Below are experts of layer 5 (counted from 0) of a mixture-of-experts language model. Rows are named router (the router's row for the expert), gate (a neuron's input weights, with its number), up (a neuron's input weights, with its number) and show model dimensions 0-95. Each number is 128 + 32 x the weight over its row's rms, rounded and kept within 0 to 255.
Before each expert's rows: "comes after" lists some tokens at least twice as common just before its tokens as in all text; "mostly gets" lists some tokens that are sent to it at least half of the time. This comes from a sample of Wikipedia text that the model never trained on. Tokens count by the router's weight.

# expert 58
comes after: " was", " to", " and", " he", " is", " also"
mostly gets: " played", " signed", " opened", " worked", " built", " making"
router [146 149 158 160 139  93 134 100  72 119 143  98 101  88  98 103 107 133  95  85  88  93 144 168 106 143 151 138  89 135 106  99  77 184 143 123 164 157 129  92  42 158 101 139 133 146 183 135 155 150 186 109 162  95 146  80  87 100 174 161 112 147 139 127 150 118 172  96 174  74 142 127 131 183 171 140 112 168 169 176  89  83 129 168 123 101 115 159 129  94  96 103  91  98  96  87]
gate0 [119 124 111 142 119 153 144 141 139 161 157 168 179 110  94 110  55 133 101 126 133 127 116 206 167  92 100 197  91 151 155 168 137 142 135 104  25 124 134 110 139 137 132 104 120 107 149 121  78 131  78 114 180 207  99  85 120  96 122 133 144 110 117 126 152 137 126 123  89 168 110 100  83 105 131 183 125 104 132 136  65 117 130  69 151 126 138 166 162 166  65 166  99 135 154  95]
up0 [157 140 101 154 114 168  87 160 134 152 134 160 147  56 105 171 100 170 122 125 136  79 137 191 176 113 120 153  83 130 110 178 149 156 114  71  95 143 133 108 132 106 119 115 115 101 111  98  87 139  86 134 169 158 122 115 113  74 132 102 163 115  88 114 175 112  82 132 115 218  88  89  75 149 114 170 118  80 143 131 142 169 106 102 145 124 137 183 157 215  96 117 141 104 126 169]

# expert 91
comes after: "\n", " ", ")", "%", "==", " Team"
mostly gets: "See", "|---|---|---|---|---|---|", "|---|---|---|", "|---|---|---|---|", "|---|---|---|---|---|", "|---|---|---|---|---|---|---|"
router [162 175 155 148 152 101 155 119 113 125 126 120  61 127 124 106 109 154  94  69 113 139  79 158  81 109 114 153 112 156 140 100  95 127 176 209 180 131 162  75  85 141 129 155 126 148 194 153 120 162 133  87 186  98  93  92 110 107 126 151  67 204 130  76 154 142 170 110 129 108 169 165 150 133 148 147  92 122 120 138  75  92 159 147 130  81 101 139 152  95  92 106 113 157  94 108]
gate0 [129 130 148  95 164 121 125 138 131 135 166 135 129  73  73 155 132 144 108 111 149 102  90 105 134 142  95 172 181 189 137 108 131 118 163 148 134 154 156  76 128  96  93 131 168 128 109  88 175 120 147 148 140  63  26 105  91 117 115 134 135 127 163 124 149 167  67 103 113 144 151  85 137 119 146  38  71 135 130 132 154 160  92 124 184  63  75 148 175 128 153 124 139 111 168 131]
up0 [101 145 127 111 138 144 136 120 158 142 174 139 148  98  91 162 124 169 106 132 148 108  65  85 151 157  85 147 164 176 147 104 141 134 133 108 182 167 167  74 115  97 125  98 124 136 110  96 164 120 131 161 174  63  24  92  82 116 107 134 159 110 178 124 131 140  74 116 107 154 113  90 110 110 116  49  63 111 131 117 150 157 100 113 187  79 114 168 155 149 136 119 154 103 152 162]

# expert 81
comes after: " ", ")", " known", "\"", " served", " such"
mostly gets: " becoming", " as", " As", " became", " become", " consisting"
router [160 179 139 177 154 109 148  62 104 107 170  97 108  88 104  57  95 136 100  90 118  98  97 153  74 112 148 185 121 191 111 100  76 145 136 172 137 161 150 139  81 165 133 162 129 148 181 152 150 133 163 109 135  97 113  37 125  97 169 159  69 149 126 118 146 107 152 111 125  82 163 145 138 126 162 136 117 172 141 139 139  81 161 191 158 108 120 159 171 113 135 138 122 134 122  89]
gate0 [119  79 147 165 148 125 165 111  94 199 175 152 128 154 132 141 166 118 194 112 103 154 130 131  78  99 113 155 108 116 150 120 149 154 117  97 161 130 112 104 153 122  53  78 119 147 134 147 102 132 114 150  61 128 133 181 137 160  68  80  58 119 150  99  93 117  70 110 139 161 124 123  81 116 134 107 183 145 200 105 126 114  84 121  80 185 112  83 124 132 104  64 138 103 129 134]
up0 [121  43 148 149 144 139 166 116 111 172 168 156 124 159 124 131 165 118 191 129 101 133 122 128  81  98  98 152 113  98 149 121 137 140 120 104 151 140  92 114 174 133  57  96 125 149  98 138 134 124 112 128  64 133 142 170 126 164  63  89  54 129 145 104  83 115  87 112 114 171 135 119  90 109 125  90 213 132 177  97 124 101 116 132 110 200 134  66 129 113 105  56 149 106 144 124]

# expert 64
comes after: " of", " is", " and", " in", " to", " for"
mostly gets: " their", " his", " some", " any", " no", " several"
router [108 111 169 150 138  56 169 116  75 125 156 117  76  96 132 136  90 132 138 128 104 117  91 145  82 106 165 157  85 167 151  93  74 126 152 117  95 121 168 125  53 151 152 158 140 137 135 169 173 184 238 144 165 124 133  92 152 131 157 120  79 152 103 117 175 132 167  80 154 127 135 141 163 135 188 159 114 140 124 143 104  96 174 129 160  96  88 147 148 119 101  90 123 139  89 118]
gate0 [ 78 123 121 115 135 115 140  94  87 113 174 122 125  95 160 117 120 107 125 156 119 110 178 114 141  78 138 159  85 133 163 177 194  57 140 127  91 119 122 105 102 156  96 115 153 102 144 110  82 144 103 130 125 253 155 130 159 156 163 126  57  95 103 157  87  97 139 103 114 145 134 152  85 153 103 172 112 144 201 168 149 106 142 138 180  94 162 135 131 155 105 136 164 163 145 153]
up0 [100 148 124 148 150 122 111 117 144 127 101  92 107 105 156  76 168  42  99 157 107 137  80  94 144 136 125 148  82 169  89 167 129 140 102 136  60 117 149 139  87 114 164 127 147  97  68 104 110 150 123 139 170 112 161 118 116 152 240 133  40 130 181 132  86 123 157 132 113 105 167  71  93 142 108 186 138 141 165 130 113 142 168 124 159 114 154 128 150 122  80 138 114 153 147  98]

# expert 9
comes after: ",", " to", " with", " and", " based", " has"
mostly gets: " having", " contains", " get", " ±%", " ISBN", " featuring"
router [139 140 209 151 143 104 124  49 109  95 161 109 103  98 103 107 123 110  99  93 100 116 100 142 109 104 138 152  95 213 100  97  88 117 173 164 171 165 153  97  74 122 108 107 153 143 149 158 143 170 179  91 147 102 123 108 127  92 123 126  94 159 117  97 162 124 195 117 191  97 120 144 191 121 167 163 110 147 117 167  84  81 158 140 123  90 116 137 133  81 125  87  84 113 121  90]
gate0 [119 125 138 113 145 126 141  98  93 106 145 131 138 111 145 138  99 128  85  83 130 153  67 163 142 127  91 169 112 130 199 140 157 150 156 128  99 119 183  77 113 115  84 145 209 137 180 146 125 208 166 111 130 105 103 130  78  61 168 139 117 126 119 115 176 136 125 137  89  89 152 111 126 185 145 164  72 113 125 104 132 155 135  97 140  83 131 186 146 132  62 201 168 106 124 104]
up0 [182  24 103  76  99 167 122 100 109 130 171 118 146 102 148  97 110  80  90 151 130 170 154  84 187 163 132 152 127 158 168 120 127  87  97  86 118  28 164  87 122 104  96  93 147 126 182 128  76 171 128 189 120 123 153 134 125  87 112 111 165 143 135 143 143 108 135 147 101 163 122 160 155 128  96  94 108  85 152 130 125 180 128 123 143  92 157 165 138 163 116 154 143 126 162 137]

# expert 85
comes after: "\n", " Al", "6", " non", " al", "3"
mostly gets: " Je", "–", "-", " newly"
router [158 157 154 135  93 125 150 117 108  98 142 109 105 105  98  98 107 108 107  97 119 124 101 196 107 114 148 180 104 147 141 138  79 132 154 131 122 126 184 125 113 151 113 159 156 127 140 152 134 143 128  59 171 139  74  93 150  50 177 164  68 152 161 122 153 168 142  41 156 101 153 151 191 123 152 115 134 182  97 185 106  91 148 155 145  99  73 160 166  96 102 115  83 129  84 109]
gate0 [109 190 161 180 126  51 144 136 103 175 103 154 131  58 112 132 164 133  82 104 118 142 117 158 156 174 111 162 130 123 113  86 114 158 148 169  99 135 183 117  89 157 131 114 155 188 213 124 109 159 161  69 149  93 106 148 140 188  90 144 111 124 170 141 170 100 161 110 128 112 144 113 125 136 143 156  76 128 158  85 110  70 142 156  83 106 129 117 165 125 153 157 150 162 116  79]
up0 [160  91 178 138 144  82 114 112 120 195 175 137 108 146 154  83  83 124 158  99  69  98 149 185  77 109 158 128  83 175  97 108 119  95 141 169 124 145 138 124  98 155 118 153 113 120 139 158 112 170 164 150  91 106 169 143 103 134 174 159 109 160  91  88 144  96 156 161 119 104 153 153 131 166 160 141 138 189  83 157 103 195 153 135 119  71 150  83  74 181  98 118 110 118 129  72]

# expert 16
comes after: " New", " in", " of", " the", " Los", " and"
mostly gets: " London", " white", " black", " Boston", " Berlin", " York"
router [132 161 212 112 173 109 108 111  86 127 153  90 124  81 109  87  68 106 126  95  58 104 127 163 110 136 159 121  98 162 107 100 111  85 140 136 116 154 166 104  64 163 141 180 181 151 168 181 111 155 164  89 125 146 136  67 128 103 184 147 124 157 171 104 146 146 161 106 156 109 177 162 164 126 151 132 107 167 114 169 106 127 166 150 114 118  76 161 146  73 110  89 110 104 112 142]
gate0 [165 140 146 156 141 121 174 112 124 131 104 122 100 178 128 140 118 111 109 149  95 109 134 198  69  93 119 138 132 132 124 143 102 133 152 123  99 219 111 114 138 113 107 182  94 115 170 118 196 148 143 128 148  98 156  87 118 112 130 118  93 142 198 159 162 127 152  49 136 131 115 154 109 199 175 135 112 131 155 218  80 131 136 114 174 125 114 120 209 106 120  82 120 119  96  95]
up0 [148  87 116 130 127 120  86 173 131 114 136 115 102  86 138 126  58 144 139 123 141 114 178  46 165 153 140 115 148 155 128 113 126  90  67 116 140  57 153 100 135 129 114  92 190 106  84 102 131  78  82 136 105 182 109 149 107 132  97 133 106 107 128 122 124 101 137 163 128 153 173 116 207 112  98 152 233 142 145 149 161 123 119 167 135 138 145 162 165 127  65 130 129 179  95 157]

# expert 90
comes after: "0", "3", "5", "4", "6", "7"
mostly gets: " residence", " degree", " your", " youth", " metres", " emb"
router [120 138 183 113 150 103 152 113  87 136 191  91 129  67  80 112  66 120 124 126  91 104 108 163 122 120 130 177  92 175 140  94  98  97 158 174 116 188 166 117  54 139 139 139 138 144 131 184 134 171 180  71 129 141 115 104  88  97 168 165  85 175 121 116 140 114 157  95 130 109 150 147 166 164 149 132 117 137 133 152 146 115 178 155 187  61 101 130 171  76 109 110 140 134  95 115]
gate0 [113 125 151 127 118  53 157  52  85  98 119 138  81 128 121  89  48  44 144 128  94 104  55 156 123 151 174 172 104  89 145 124 145 141 134 114 136  95 167 155 118 205 156 136 118 168  92 119 172 119 167 140 166 117 108 106 106 150 139 135 105 154 139 127 133 116  85 133 132 100 100 102 108 145 136 160 146 142  86 131 102 140 203 193 153 136 129 150 124 151  93 129 102 143 137 194]
up0 [130 155 159 169 149 161 176 150 163 113 189 138 184 139 136  97 144 187  72 128 121  80 153 127 118  94 123 101 158 146  89 114 135 131 165 159 153 147  94 115 116 134 125 157 138 103 179 166  97 158  98  88 164 186 109  81 123 107 131 154 125 172 127 146 116 156 192  95 144 121 164 185 150 130 169 104 108 166 151 137 107  71  81 101 109  84  67 125 139  92 153 202 107 113 106  70]

# expert 65
comes after: " the", " his", "s", " The", " a", " her"
mostly gets: " father", " life", " children", " footballer", " success", " mother"
router [168 191 202 129 185 121 132 105  79 114 157 105 122  90  91 106  98 151 113 104  62 132  99 164 119 100 152 202  50 111  90  64 113 160 123 166 131 163 139  94  71 154 129 154 118 179 113 147 156 170 177 115 129 152 101 123 130 108 148 173 127 149 129  92 113 121 168 122 139 130 135 166 161 147 153 125 112 164  94 179 131  99 157 187 126 105 106 139 140  82 130 127 121  96  73  97]
gate0 [ 77 141 109  95  94 135 138 165  95  96  84 164 136 122 132 159 119 170 105 127 103 101 166  82 178 175 118 147  89 106 160 201 121 159 112 109 116 151 149  99  99 171 142 116 126 177  80  89 162  56 130 103 146 140 154 151 123 106 103 137 180 147 160 122 100 115 169 125 157 114 113  83  99 188 120  36 184 136 121 122  97  70  48  97 131 145 132 137 128 122 115  78 129 113 129 125]
up0 [184 196 136 181  81 117  97 102 130 189 128 125 102 140 145 112 166 127 153 131 197 144 112 192 120 125 156 119 171 138 142  88 132 123 121 161 137  84  90 183 179  40 133 108 137  96 134 144 113 135 129 106 121  82 151  85 101 116 202 107 113  81  95 113 120 106  65 100 108 108 169 142 160 147 140 186 117 122 147 133 137 135 128 143  54  70 147 162  96 128 114 129 135 121 166 116]

# expert 40
comes after: " the", " in", ":", " of", " and", " to"
mostly gets: " built", " build", " born", " opening", " pract", " mid"
router [137 106 170 156 141 110 109 133  82  98 153 102  80  57 126  72 111 123 115  96 101  88  86 135 122  83 164 135  75 129 108 124  96 152 132 164 126 180 157 108  96 151 118 129 146 141 135 188 192 161 153 105 164 143  96 101 109  81 192 178 127 175 114  77 128 136 153 131 157 144 167 162 144 175 173  91  89 165  82 133  76  85 150 161 148  67  97 167 129 105 131 125  86 125 110 136]
gate0 [159  66 138 143 107 109 137 103  76 106 124 147 157 131 134 128 170 172 109 105 176  88 119  97 106 194 172 130 138 118  94  84 141 123 175 142 115  85  86 135 141 191 133 164 118 155 126 129 165  97 142 122  77 140  86 114 155 113 185  96 157  79  66 149 122 172 140  93 113  96 115 181 170 152 163 103  59 137 141 135 105 103 133 180 141 120 130  97 141  99 164  34 120  96 113 153]
up0 [139 206 111 113 136 152 131 125 158 147 161 117 133 138  99 173  61 114 111 147  93 152 159 141 179  70  63 161  78 148 115 162 134 151  85  71 151 157 161 121 105  45 135  72 164 138 116 159 123 174 125 143 125 139 144 113 137 161 104 139  95 207 197 101 111  99 139 129 126 113 127  78 112  98 134 169 167 128 119 141 146 131 127  93 123  94 112 112 120 160  63 183 124 147 134  85]

# expert 56
comes after: ",", " United", " the", " of", " in", " South"
mostly gets: " China", " India", " Canada", " Mexico", " Texas", " Pakistan"
router [168 164 172 134 155  91 137 131 118 116 126  99 127 104 103  64  70 116 125  44 105 119 110 163  88 111 131 142  89 130  95 129 115 154 139 131 150 147 132 150  84 155 141 181 146 139 152 194 138 191 127  86 143 156 125  98 124  97 188 144 130 214 132 116 136 160 163 126 141 114 220 153 164 126 138 112  75 137 120 163  81 105 166 188 118  96 110 119 143  78 120 108  84 120  88 113]
gate0 [104 186 113 136 101 139 158  52 160 139 139 143 113 124 155 133 210 187 113 172 134 121  96 147 160  33 123 179  83 172 166 168 120 197 122 160 104 135 146 114 135 129 148  95  95 143 129 210 144 101 109 119 159  84 104 114 101 126 133 122  97 110  79 140  92 132 124  87 119 120  97  71 132  81 155 195 122 127  80 103 154 110 145 150 125  81 152 123 152 135 132 131 113 105 133 107]
up0 [106 197 115 134  66 171 147  64 157 201 146 147 141 145 170 151 210 161 134 161 146 138 130 135 188  87 135 154 109 144 149 170 127 202 105 139 119 132 120 152 160  85 172  86 109 138 115 177 127  96  83 131 127 101 132 137  52 147  89 111 143 114  73 152  79  89  88 103  92 148  96 100 119  82 104 151 131  99  86  98 128 124 120 168  96 129 140 137 130 154 136 100 151 115 148 146]

# expert 25
comes after: " |", " the", " a", "-", "th", " as"
mostly gets: " Siege", " King", " Battle", " Title", " Actor", " Lord"
router [164 158 172 117 173 110 149 107 109 116 118 142  99  71 118 118  96  99 124  88  53 121 106 137 114  65 166 162 116 153  89  93 111 145 134 176 137 149 155 105  82 165 105 130 150 181 141 179 151 159 163 120 157 128  98  85  51 127 217 181 123 176 153 132 123 144 175 118 160 110 154 116 195 163 135 129  92 164 163 163 109 109 176 163 133 106 108 155 130 101 130 131 148 114  84 114]
gate2 [156  70 136 141 125 130 129 136 137 181  85 113  96 164 114 133 112 104 146 124 137 184  98 136  84 180 116 100 180 120 173 142 104  87 112 124  97 205 164 128  80 162 133  89  77 177  29 146 126 114 115 127 146  71  81 200  84 112 121  97 133 110 140 159 141 149  61 123 124 126 174 169 111  89 111  67 112 155  84 125 144 133 116 157 138 149 145 103 137 142 128 136 122 147 178 140]
up2 [ 72 156 133 113 130  99 126 146 117 103 172 140 150  66 154 120 126 160 109 135 101  74 178 143 160 124 115 148  68 144  91  85 160 139 167 103 139  66 101 104 157 135 133 161 166  58 213 163 152 165 155 119 106 172 179  64 152 132 119 101 133  86 109  92 140  90 193 126 124 100  80 125 167 148 136 201 114 102 124 124  86 121 145 100 147 101 110 150 121  96 116 114 133 114  89  86]

# expert 72
comes after: "|", "9", "–", "3", "6", "5"
mostly gets: " dis", " en", " footballer", " comm", " GA", " Rep"
router [116 105 184 116 153  86 156 111  60 149 147 118 111  95 111 111 119 136 145 109  75 105  81 123  77 142 117 175  85 144  89  92  73 114 137 161 124 163 164 136 126 156 110 188 188 141 167 195 141 172 167  73 138 119 102 109 128 103 163 144  87 131 144 109 148 128 157  89 169 119 192  95 163 163 137 142 121 144 136 134 133  85 179 151 135  82  69 180 168  91 110 161 108 134  95  96]
gate2 [135 145 145  89 146 113 113  96 127 210 190 106 129  72  85  99  73 147 117 129 159  95 156 148 125  25 146 132 138  99 145 154 143 113 168 176 116 148 145 163 118 106  83 146 105 133 128 155 187 131 106 167  95 108  55 143 150 147 147 116 113 100 112 119 105  88 112 143 176 119 201 101 142 110 212 173 147 128 152 104 130 146 138 127 122 103 121 167 123 125 102  98 171 119  75  97]
up2 [ 84 140 103  98 141 184  59 179 134 184 119 100 158 110 131 117 110 155 126 123 169 164 172  76 138  88 103 106 131 121 116 148 144  86 120 111 105 152 118 189 142  90  40 141 105 109 141 125 103  86  63 163 112 114  76 174 165 137 126  72 200  93 173 108 135 112 107 165 166 155 158  81 120  93 159 137 163 139 172 117 157 160 132  89 137 134 149 149  90 143 138 124 176 145 112 133]

# expert 47
comes after: "9", "-", "–", " to", "/", "8"
mostly gets: " those", " Succeeded", "m", " police", " lot", "actions"
router [138 146 201 154 131  65 151 119 107 116 181  98  85 109  81  96 109  86 110  93  95 112  93 132 130  86 140 168 102 157  84  95  97 115 157 155 107 156 112 151  73 143 116 179 136 109 141 188 163 191 188 149 108 115 105 116 144 108 168 175 107 169 141  84 133 156 144 135 178  65 137 177 171 155 174 151  99 185 130 126 117 102 164 125 146 116 105 156 146 121 118 117 103  67  98 130]
gate0 [ 99  70 127 141  92 126 134 130 120 132 133 124 104 112 112  93  97  45 142 145  83 178 145 125 143  56 128 221 142 164  97 146 118 154  77 152 146 126 147 151 148 154 129 144  83 128  68 180 142 137 107 109 167 146 148 149 201 128 122 202 142 160 119 155  97 107 145 133 132 167 104 127  57 162 120  63 146 129 161 128 129 122 115 156 197 150 105 155 172 130 160 127 130 109 104  86]
up0 [ 92  57 146 138 114 137 158 154 107 118 119 117 110 104  92 142 129 105 170 135  72 183 149 131 138 105 126 197 135 167 122 147  93 120 116 113 175 104 127 113 165 139 151 177 114 150  61 121 143 126  98 130 154 138 148 133 174 111 117 193 153 146 100 164  57 119  90 115 130 161  80 119  88 166 128  26 138 127 115 137 139 147 121 108 170 143 103 182 172 123 214 148 137  91 160  96]

# expert 13
comes after: "0", "9", "3", "4", "1", "5"
mostly gets: " inst", " sq", " rob", " dist", "uc", " Fle"
router [152 123 199 122 186  80 166  97  69 118 160 111 128  79 114  71  66 122  90 109 136 111 108 148 107 136 134 181 107 135  96 104 127 145 138 114 163 176 153 131 106 152 123 157 189 164 170 141 182 148 158  74 165 148 112 109 126 109 169 170 100 183 125  99 144 152 156 134 156 138 168 130 163 142 194 132 135 150 120 153  94  99 183 139 143 103  50 170 155 107 118 103  79 126 100 126]
gate2 [135 181 127 116 140 131  77 113 171  82  85 108  84  64 223 124 207 146 145 133 114 160 159 116 158 157 139 113 120 107 106 161 154 161 140 144 105 136 133 154 136 132 108 122 165 144 104 106 126 122 113 146 164 109 166 121 107 132  96 146 147 113  82  90 175 168 149 139 120 113 104 138  65 132  70 167 114  71 159  92 189 136 145 149 162  90  44 165 145 128 136 144  92 133 127 190]
up2 [110  79 107 121 170 135 109 188 162 110 103 130  89 141 196 124 159 127 140 116 105 131 152  94 180 194 165 101 117 138 106 147 145 138 162 122 135 118 146 103 124 164 115 105 105  76  80 115  69 146  88 136 149 105 117  90 128  97 133  99 141 113  55  94 187 141 107 139  96 137 120 165 115 128 137 195 129 112 122  77 206 200 140 132 129 118  97 123 113 131 140 199  97 131 139 208]

# expert 104
comes after: ",", ".", "),", " However", "\",", "\""
mostly gets: " because", " where", " although", " what", " [", " if"
router [162 133 153 131 140  74 154  90 101 117 154  95 123  91 101  89  83 144 114 103 105 116  92 158  72  54 139 169  96 185  81 100  99 160 147 147 163 134 134 104 108 205  86 143 107 124 212 167 127 143 174  90 143 119  77  68 117 124 148 198  85 129 149  90 163 150 128 112 142  71 143 172 138 132 181 114 108 140 123 161 131  95 158 147 146 113 134 135 163 107 124  97 117 101 102 113]
gate2 [190 145 152 114 147  89 109 123  80 116 111 137  60 146 119  73 107 110 153  98 121 123 119 124 131 136 107 133 169 137 131  71  92 137 131 178 112 151 150 139  72 166 146 178 149 132 136 146 151 143 131 102 137 156 137  73 148  95 149 200  59 150 140 129 156 167 128 140 157 141 152  90 160 202 175  85 123 145 161 214 114 122 221 134 128 130  78  94 148 123 149 139 106 144  90 144]
up2 [ 82 151 176 119 177 102 158 158  93 146 137 101 118 108  86 135  93 109  89  98  91 138 119 162  88 137 120 154  80 179  90  98 132  82 155 169 155 169 164 167 100  84  98 113 171 171  89 169 108 171 167 125 168  99  83 157  95 157 163 126 155 154 107 118  94  81 139  85 162 106 109 177  89 111 165 180 118 173 103  95  86 122 104 161  98 118 100 155  89  87 138  90 112  96  90 131]

# expert 116
comes after: "\n", ".", "In", " In", " (", " However"
mostly gets: " following", " During", "After", " After", "During", " although"
router [115 141 149 134 163  97 166 149  95 110 148 126 114 133 102 104 114 141 115  83  86 138  84 161  81 118 141 176  97 144 117 137  79 155 213 159 151 133 157  59  82 132 110 169 164 166 147 132 158 185 116 126 132 110  88  81  87 105 154 149 138 163 125 123 148 149 114  69 217  93 139 174 122 148 173 130 135 131  74 180  84  95 174 169 120 120 126 160 155  95 131  91  80 143 104 108]
gate2 [139 158 101 148 118 115 160 124 134  97 132 110 109 134 143  74 123 144  73 154 134 128 136 139 118 114 110  85 147 166 102 120  94 106 163 125 121 173 124  99 119 145 105  95 138 145 122 162  96 179 179 108  81 115  88 135 114  56 155 194 155 142 124  58 201 143 138 149 173 151 172 166 172  96 142 135 135 204  96 170  85 104 154 143 112  80 110 154 137 136  98 204 120  91  64  88]
up2 [103 161  90 153 104 143 133 133 185 127  89 161 113 166 162 135 172 177  98 164 170 164 143 123 152 159 110  84 164 109 120 175 100 158 130 109 135 117  95  96 171  87  93  92 130 152  91  75 102 102 103 164  83 102 139 155  87 110  98 169 181  83  88 137 128  75  76 156 163 157  97 144  93  97  90 104 155 129  97  88 100 126 118 154  92 148 178 174  84 171 157 184 158 102 129 131]

# expert 38
comes after: " It", " it", " He", " he", " which", ","
mostly gets: " he", " are", " was", " is", " were", " she"
router [137 133 179 120 170  35 177  87  86  93 160 131  76 128 118  84  86 140  79  96 114 141 137 147 133 109 171 168  74 135 110  66 100 112 157 140 103 154 164  92  83 158 103 132 119 107 122 147 137 176 124 112 147 142 104  73 115  84 134 133  97 142 137 122 136 120 184  50 171 121 174 157 137 124 169 151 148 166 121 167 137  75 149 170 145  78 118 142 182  92 105 141 110 120 101 112]
gate0 [143 202 171 146 144 122 121 153 109 220 125  79  59 179  84 117  62  81 135  99 124  84 128 130 110 153 100 141 119 166 159 127 128 129 171 134 120 149 116 127 124 139 198 147 123 179 145 187 111  99 140  84 149  98 119 123 163 104 140 172 159 181 131 101 123 133 123  63 128  84 108 136 109 141 159 130 123 151 165  91 114  99 154 146  88  92  65 134 124 114 119  53 137 134  99 137]
up0 [109 189 143 186 125 117 161 106 132 177 118 145  36 155 132 135  94 106 115 150 163 100 167  88 178 186 119 120 136 142 155 165 149 132 197  95  95 120 131 172 152 115 186 113 110 134 133 144  94  96  95 109  96 126 150 146 136 108 107 116 200  97 172 109  89  92 126 120 117 149  75 149  92 109 114 156 158  94 143  81 161 135  94 143  70 113 146 105  96 170  82 101 189 146 131 160]

# expert 98
comes after: " was", " were", " been", " he", " to", " be"
mostly gets: " joined", " During", " appointed", " sent", " supported", " killed"
router [132 135 159 144 165 124 137  75  51 110 143 100 132  92  74  73  98 107 128  96 118  95 135 146 105 115 143 157  94 134 104 123 125 132 194 154 117 132 124 142  69 157  93 130 169 169 168 188 159 179 174 109 175 107 139  82  94 113 175 179  79 140 145 128 151 126 161  83 168  93 130 139 164 195 175 161 110 172 150 172  68  95 152 142 127  74 137 149 130 119 104 126 126 134 106 104]
gate0 [127  96 105 109 142 120  91 136 142 107 136 136 123 148 141 142 114 128  58 156 141 135 126 105 105  97 130 166 216 234  58 136  87 143 137 126 158 133 130 140 141 171 116 145 133 139  38 123 137 154 119 127 121 121  98  90 129  56 122 111 132 126 138 126 169 143 142 134 127  87 150 116 115 124 122 174 129 131 115 111 197 153 170  92 118 101 125 139 155  12 105 135 104 139 164  68]
up0 [171 130  87 142  87 157  87 116 156 114 157 166 153 144 131 153 112 166 119 139 182 129 157 103 146  93 163 128 167 224  82 160 115 117 112  87 137 105 118 133 176 167 102 117  92 133  80 103  88 128 126 149 137 152 121  74  91  32 101 143 163 131 185 110 123 134 120 155 131  94 118 115 114 126 120 126 135 102  79 122 208 167  99 111  89 130 152 139 131  65  81 150 108 153 178  88]

# expert 10
comes after: " was", " to", " is", " and", ",", " are"
mostly gets: " having", " Also", " well", "ially", " widely", " likely"
router [149 188 193 136 151  88 169  77 106  92 156 137  97 124  94 126 113 132  86  93 105 112 127 159 109 105 154 162 104 130 104 114 108 113 147 169 133 144 149 105  85 153  91 154 165 136 171 174 166 161 146 122 118 119 100  86 111  24 122 138 110 140 162 125 175 145 180 100 187 120 162 154 143 124 165 137 112 145 101 183  80 111 187 185 122 118 114 166 147  78 108 147  98 103  68 115]
gate0 [129 153 129 147 147  82 177  96  58  85  98 134 141 152 152  98 131 150 158 161 139 151 104 148 132  94 179  98  95 144  80  35 149 105 102 113 164 142 160 157 131 107 111 194 141 175 196 159 131 113 158 104 119 181  93 120 150  69 143 155  98 134 160  82 138 142 100  94 133 143 103 108 189 174 138 110 168 158  83 158 105 124 138 169 190 112  96 164 138 146 108 132 113 102  85 134]
up0 [126 145  94 149 104  53 165  57 126 108  70 153 125 173 156 127 151 169 157 159 154 136 150  99 156  91 199  66  94 120  83  72 142 104 100  89 168 121 122 183 134 116  82 187 118  97 154 140 130  99 121 156  95 143 129 125 111  73 112  89  98 103 142  87 134  99 138 140 120 153  86 108 161 142 102 119 183 154 130 163 136 169 109 195 127 105 153 181 120 144 106 154 158  93 110 152]

# expert 109
comes after: ".", ",", " of", " to", " by", " and"
mostly gets: " The", " Mid", " Low", "Ang", " Our", " Old"
router [140 134 169 136 137  84 123 132  86  99 135  78  92  97  96  50  48 118 105  71  81 133 119 137  89 122 142 173 110 172 136 113  84 129 154 170 128 158 185  81 122 169 143 144 120 166 159 153 150 176 145  99 152 157 127  52  95 118 166 115 101 204 145 113 165 149 155  77 158 109 162 135 123 125 148 138 125 175 120 143  75 134 177 176 126  82 121 136 139  88 116 103 105 113 111 136]
gate0 [138 163 157 105 151 144 199  28  95 145 186 156 135 106  93  90 114 106 135 103 102 183 112 179 114 152  79 179 101 171 124 117 137 149 125 164 169 210 100 128 107 147 114 141 139 155 120 130 149 141 146 113 143 122  92 126 113 121 129 150  56 121 108 141 154 119 140 127  69  85 138 134 158 140 151 113 101 118 138 178  82  95 200 186 136 125  74 160 154 120 132  99 112 106  76 123]
up0 [100 130  85  88  87 154 142  71 128 121 142 157 151 141 162 128 125 115 113 177 151 164 120 157 150 174  48 109 141 186 167 138 148 143  86 175 176 137 115 177 174 133 144 106 114 155 103  85 131 117  87 154  93 163 165 176 134 107  68  99 132  85 125 188 134  86 140 153 102 116 114 102 139 104  99 104 133  78 173 130  81 101 155 185 159 156 185 135 129 148 181 125 175 130 135 174]